{"experts_per_token": 8, "d_shared_expert": 64, "moe_layers": [0, 1, 2, 3, 4, 5, 6, 7, 8, 9, 10, 11, 12, 13, 14], "head_dim": 64, "norm_place": "pre", "qk_norm": false, "attn_scale": 0.125, "init_std_up": 0.022, "init_std_down": 0.0, "lr_mult_up": 0.649, "schedule": "wsd", "decay_shape": "linear", "final_lr_fraction": 0.0, "train_tokens": 544200000}
Below are experts of layer 5 (counted from 0) of a mixture-of-experts language model. Rows are named router (the router's row for the expert), gate (a neuron's input weights, with its number), up (a neuron's input weights, with its number) and show model dimensions 0-127. Each number is 128 + 24 x the weight over its row's rms, rounded and kept within 0 to 255. Numbers have three digits each.
After each expert's rows: a language model's description of what the expert responds to. This comes from a sample of Wikipedia text that the model never trained on.

# expert 12
router:109112134159127079169138144165083143138134106127131122096120107134107124144147140141168105116170100141143150145160145107107132107084129114144124139137161138103058146141144114140150164144168122172149160139162125089148104113147166093119100096134090138138094121152149136104135146110110155140111165103122117067115147138108184133093147096212149139122096112132127142131133079121148156105128
gate0:099122126138116140117138129143129141201194161114135152149131108155121128121122137128095139158130040159115109138109131139112140136126117115118118133104104084150099067140148126130159144114118152114111156113138147088093124129149121132091077105130098150107103115139172140165129135135129164142172133147122141122096157095152155127103135133136123107117118105107114099092104175132146139121130
up0:137131114116154117127123154124120102044077103127128125120133128091107108123135112124157145086109190118080127112155156113135125105180130129147151094122128144136148150131122159124101082150135118130152095166097117166143106109113137117145155153156188129143130120136064156118089127093137108140114104121150153127151141170101107120130099155106115143140117131102144125168160078119104143126135
gate1:096166106107083161121151077082120127114148100154133126145134125154155126123114125142146123111146119080157172148106130123138135177131133147138132167096135165116119124100106108126161115143146148121144119100091151144171108125076140108078130163135150161109147142123185130091082084137102097151125166133131104142140113150081128146161152163092087100132128145124149098121161111117183094120128
up1:134077138117175107125110139120095175136112166105117138142127125137115128126179114148088147153108154163133138134127127150154123134123077139171145117132146119169099116120125072122083125160126098119116109145087114094118137131151131137129088121100136123124128101142073110169163149119145125168116140132129198119145130103138140106164094129138162125122131151136110127111127173151126131104124
Description: The article a/an and lowercase or capital first pieces of words after is, was, with or commas, such as sp(acecraft), Ha(hold), St(ilwell).

# expert 15
router:125115166134143101142149085122129148146107145136134107107142146131123085102138082118140126121089135151100114117131091151152142118134118052116135121145139090110156102106121121118148152136087129134168094106111086092108111146127073126147121086113149072101147104134125132150141138128140162150132145122109115146135120127099138097089119146103162117152144113158116148113113099112095139118131
gate0:089145138176146089141089121104143126113122107141110079133117155105149147134130126110148143125137161144147109146108132066127108100113122087109149105153133149082104148185120118128142151100131127118161137130123123117139165143172156110164108159114097159139161120171117124096109132168131156143152134131126102091125140148152149107084139133103138157120106110120137144135100132132140145086173
up0:143170113060138152129150169154131117110122162124133142175143126182116115115097126142144133117125108130155122089151198166083153119121112111150165153134114112112121093083133155107109114159105173150132117138127139166142104112133160167104131123131132114117093162139097106134147131087117095160131180134135125121134117113113124120166121127162118067144136174160136124097141171141104100127116
gate1:145150130062155138115120144123133162099091113156131109155130191158162159113120143146153183170110148118108124095125162087121151138181131140103151100118062149107127157130116094155116125134116152128122107110143109130186112139103076165126142160133106116135117160100075140148153163116124113174118107141117096114159123155135103118105114154123138121139187166124126142151117110115148109121120
up1:129116132151136137107109149124132077139101108085114150130139059136098099192118127096107089105129125099099140167153100175102129120086106124142114117116153081118113111167145148108122162122145128116152142130138150111070139129127157110096129103120134146149080132135201093179107121116138153143150118126157115137100127116127147180115142113099143140130102088143148086160140178153094116149129
Description: Function words in, at, during, was, is, were, are, been, mostly placing something in a location or time, as in Lehigh County.

# expert 19
router:079116127106117108135105105123116117145084127132112122049130132113117118142109141134154150152186134159147122104107109148123140191143139122104142147108128191174132102118137120105136115137171116106092154121122116103189127164120181140163113103153133083116085123158137111150108154075128099141112089082166155131139091148115130145123168097144125132132080138134158126135129138166126155172141
gate0:105120117188141146137142176136177147139096140125137166089123103133099128120180152114142154136114158111105132143121124101108152114184128151147080131124147129072161078132096159118106122135118121114093113139112153119143125109169145122114096168136141155140149132136128119138122078133139157119158183136113132101154083168101160142111100138099131128148110135097118070117121114134077142112142
up0:118126115145122125132148097118149127151097132142126081185138169124196127109105142110131096090135121126095135152122084167104086120093153120127132122125166091162157118123100106137131115138123105133104120140100139140100128121140094123160161072122133134175129115118152121114154108168151152130150102111115144145169142118131122133163091150146155166137135124104109163075076110122116100101102
gate1:087142133175091123130095123059163133162147135108135117142130138132143157050143106144126129149127112108166124123136121118123142137113166107182135113121133162183065124145090073121147110129106125121125112108132130125117153118135153141108132141133095160076146114115100125163085091114115129117136102121126091154134146113112116142087132096153163123128119081101102138124102107123123122152081
up1:109111125097082116143138105101147108135163146103121124158114129097164147061147095130068101135122106098134112127167113231159132130147149116174149125142137136170096143124074064126142113117162114116130109109132116091146141127136149140120174092119109133138131125089160130132105149090129121131127115132110144168160062140130132135110128127158158124119155113110117114123137142116100091170128
Description: The word-final piece um in Latin-derived words (phylum, serum, interregnum, quantum), plus for, with, zeros in score tables and plural s.

# expert 8
router:110118157189167125125099083136153148174103128135104134113131142122102118109157148112148136096173101115160146147104111086140184157173137138127131116148131138140140177151117105123129157138145111110160123131119155127073165139159150128093136154153097078138146109126120131123118169096090131150105176090138151153156128161126126087126133129136149120091139132139143153146157157137130153125118
gate0:162111123102100084125126124107176127165075154152144158141142158176125142128104137096153137174131137137111156073134133115120118135158134085133121130126163105077147103097185136130115120113055151129153110113139130184116156131106111155122139083118112145091148133173147169157095107164120106134126155127131129096098070124150118114098153092121096125116104098132145106110088127110091126131131
up0:133142110092080135132175166108106110107163106088120118103149136143120122107111131145132124130105124144088155106191125122147063116119113115149132117148154163146119150154106118168137144138154076163099165109160127110171081104118188093106138102139162148167146181089073097086153143127140159112147102113150103111122122142082149117140097131141135178147158105109113114148100085115110135120075
gate1:096128122192110092133132136074136139121122150141136134145122103127106160129164109091159125129122131159080124139103114092098106123119118149132138153158153168153119108119106148152171092127130153117113124120096141154116130135162165138155101140134121153101136109128130097138163085173108128130124140132115163161094108139123136139115133128114117111112149138133142095140155112134056159126176
up1:095132114168090087128121119080122155138096114143132143133136114123103140133148119096131138121104130178104152098130116122114128129128119155084142141142141180151109096127075124167178138145136139122117146116109143173090125134157146140114124135127131145118136104117135103142145121192149114161131155144115174168110107129101140147138125132121132122132135153168131097130128124120099164149147
Description: The word piece "it" inside words and names, such as traits, implicitly, Recruit, Sitio, Deceit, plus short pieces like co, wa, Su.

# expert 62
router:170107138165127126125130138138110144167113101146095107127120097107102195134107135113108097132106093118146154092152099113143120122187117140142145141168125140124141100110172139103100129081133107139115150118110121121140125138105135119088138131146134075101141125145127123115159129071145136164089131111107111146135112144128136144133118142135082154160141075143129131155179085097149104116135
gate3:123153132128073152124186081112120075137149084158137161153117141106148168096110101138099166125142119136147114107113106135094136153106124104179145089168113155137061125062147111122131085132144124124112099168113162088144126127099114150111109171129179152092086109127103107123116107137128145117121120149118121091133128141084175102123112148132101107133130111141097087111124151147134143145102
up3:143144156115120114160178148152104105111123134178123151164134105146090131101158126107085164167152147139179178139110149090083185141088126118149085107162109131157089128116155103112144136129127099142141124120110135162084152132113140118061086155130123136103133121157125107130120102129123128174106144121103128091131109137124113117142106131114138122125136155156176088086155118125167158094128
gate4:140131142131114121109095123127155165119123086132127159141134116137080176095110143119142138139104131138117146175135136074147108156157137164086143149118146099118150136150119161149098084109136091169117112099101112099077121125119125139126187138116105144146167175166145119126107105129161120104121106099136104086165124173131128154158112132117121134119161122117107109121147099103154117081154
up4:162135152122136145113119127154147113096128079129137140137113143144126115182128136102102083116099125138128116130139116141147123123150106142161128126118099146099144143139113105122094107141084103155109131105111115128109089129160122121164102114118096119107124135185089162113133157125135113115111060119157087105136134159135081099178124142118146159119163091097091141115120135138125154132180
Description: Pronouns his, her, their, its, him, me after verbs or prepositions, plus the piece mo in Commodore, memorial, movie.

# expert 36
router:150126157123136142130100140118129137112125147151141151140109123138098127117173141146150113123180096112108091104101153132148183125137137158137159130123150101145154135119144120098168128114162125088125141134098093132120160153166115137133114165153134134127128150129186128121096085128127108111086146116101161121150143150124143148187148132176110148120112127134121124137187115127153165163152
gate0:134087143105165132120127107126102121194103104132111143131122085159110126128159147156119113154116116136114119160127124099111127126106120115100133084132139139158154138150160121130147130130111090138123163106133109140108116138122063137166166108099100131118111120117077075125142138165125148179152121127137086139174131091123114141152117115110128111108140144153188139107122134161136133084089
up0:073162129145088123121148100089104119134117166110127132126133108102108063146128130134110111075145104155108112135096135105097101122126113131163141117159142118202086109099111177122107120141145106114142151124106131077121108119135145126171111116150081134150103178144134115152135106147111138159101096123128144128141165116136160093133134116106158111140103161164115153132171157121138112115140
gate1:150064115179133126115098113114137121122150200169159138164122137123174136112182159155192134131114125119105097112159129147157152089129132086127122157133114144145126150121137086130140146087095124102136166119147107139114158132087122112149143119133102097079105137115158161158120118120160119139133120102113151088135127142127114121134092124121139096132152138129107147105092104138141135153129
up1:152076118171112130126100140121147113122153197157167124157128151124168150121199157161179148135115121154127097093139118169171169101145108102127135153141137135145111151134130080126146144089100092094143159144137125123087143148095102131143098124125149114088084143113127126157148146116160144143110117090119154077118149141113114108122088111120136135138154150135127139123121093152106138155146
Description: The piece or inside words like horse, story, behavior, processor, authority, plus first names and starts like John, Wal, And, one.

# expert 4
router:126135149155137126145128144095117149129108167086104091130093137174130100106121110167110106117142140116126108142108123153123112120131078125134133137119139078115094101169121129098129120138101132133125137095163102130165137147123088102132107173159150154170130126161149130119095102105112108160117120107136126121109114097123136160148124153137069128133097131105144150099074124173096126131139
gate0:135132117152188104099099135135137086132099130124124154097118179150054120084131106119134101084151143136098148108126152170122134128093067126122119147145132122079156130110182172157152138110087094110129144139188136133152122136131136137151134134139135118151109153135092098144120104129105176079127130122140080128117115121158110136097154153154131079137151121120148155195127106143125136131150
up0:151157115127160120130104102100141122065099102114115128116131105086119123108124119114159144093146132084108115114142167116120137127117158104080140145140119090097128128076159156140149166106122121160105145132140128106094121131109150138113127148125111137105131142149092124125134100149106161110138154135137110139092150117155111116088167148160139033145142110103165155176129106153141140134172
gate1:154180122115136099126121142160108117164102139127132107141123121145107160142121133133127117190110122114116101127131105131113112105152142100088107111147132093140083148097124112115134151131145124090158104131095169130094129118111149130090104154122099129070147116122127148075140095177129139154119093131111160116132108105142115087105086158171137132138105135100163145159142113128095101080110
up1:120152105122124131133143149127140126169141115149109137134114130129109150176135112137125118178137131101183149152135139166123150126170148122135078110145150085143095111118071086129103125164122122104153125117116122099099148119143151162123097169138121119121089149110079145063100080150121110106129106135113135102143110108113117124188099153143154154122133144114173140159148108121102135105120
Description: First pieces of proper names, especially person and place names like Pe in Petrosian, U, Al, Ni, plus the piece en within words.

# expert 18
router:123109133146119123129138138109152091101115114138133165073152083138157134116161073139173136107085106146137105154126125132110120136118127117076116167167112111138147098173146144134141144100144111131140131122133143174089126111117079128165129113159127090148062133141153099115129133090088086143120145094137065112123147128128141095115127134083134175130146104117136121126141103109094142131176
gate3:132106120140131122110109155124096194139137140173121130122119087145119196145135123100154184120102141138145134162089125110092178144156115096118140088136131093135116147123095182144115179139082125147119143150099133098113108116135105160122126128121097111128105110103135153165162139123106130148124120145140105138108177148101143148108204120119108097140163131163112141147125129127118123108125
up3:143140129148099089154127149093101182167098174117125122116123130095134171127117115110110150121111134098095139146132136157169103091139122121085151120131142125173145180124109152101100121154140099151132178102139129168126132131123091168135208163157053116160082160111139149116147147097112129086110133121105158145150132149125121126145149152130125151120141142114101135092109141118148147146078
gate4:145127133122153144106098123153145110144163149115147112101128143129097089098169160148098184116105182162131151120140075104111139150163183135155108094110137116087138106170099115123160141106147086098125100145132151128113114122136154142148085163119158138155153117109100153131162141113135119126126078115142111124091148128127116149116154091170146084127168144137107090134122122109157134185077
up4:132119117131105124115129139136136145088137120130103132093148147110139130186118120118126110190126121154121177157091125073098097129078138125110137131139130114105179155180064130108133116124157131145144119145139138141114125127078162115164115137092132137161141121084137150131125119134130136154157090158145157161139118100141129130120120141104117107122115119133161057149180116125147122185119
Description: Capital S (also M, K, J, T) beginning names and title words, often foreign surnames or capitalized phrases: Székely, Sjögren, Series, Supreme.

# expert 7
router:158084111128162092181122098086129151095126107137142132144117116139102104156137101104184088138113158117118117109128116179132127138149174140113111114158174123181050167114099158093131138138114136152112177103159139115151125119118112131154126101151129137119146167137152083131123098141116130111134134113131115151134080132095084148097161115139155123114120156174089168109116111133168179116153
gate0:177148119125156180131121101152155112146126115155133125121099095117114163119105162125169094153131160120091093145087093124161159110145126146118160155107171127127180152098120126164148155107096096162150135168131117100142149128144137115127120111150074136110129155119152134129137115147122139123126108160148160130118125138115140141111169134144124193120125129123150132137110119141122127095101
up0:099123118141145145134143137167154146161138120164111144154150094144162136111146126136167111161143119116166154137075155123125124116169162162118142167111157149120178112124158129129148166131079117112119120151112133094149115123161132099137130109129112091120124147089137127172168142119132155086120120142105131105094203150127130129140137119154146120144144102102171154127114090113126153171107
gate1:110127126128159127131117101142084104099125089151095137167097102134084143184159128070117097135174171082130143130154134112166188182098135147113127143147131135153109111108147142134078116116153109123163126133119103182147122134119129124107153124149134131114149133161113094145125122125161109131107162112119125098078096156121147135153157125100110121109107146153146151145107111108155141095187
up1:146132137126120128124087122108157159160124174087140128082164134135183132114093134184133134124088095170123118125112117146092069085158098117138129134101154115099148150159113103123148136125091139116130114116153153077126131121146121135137120123128118104136087116113109172108119157118105167137117103133135148150153175098144101134111115149165119119140148117104116112137135164146108153139082
Description: The verb be after to, can, would or in math Let X be, plus other auxiliaries and modals such as can, may, being, been.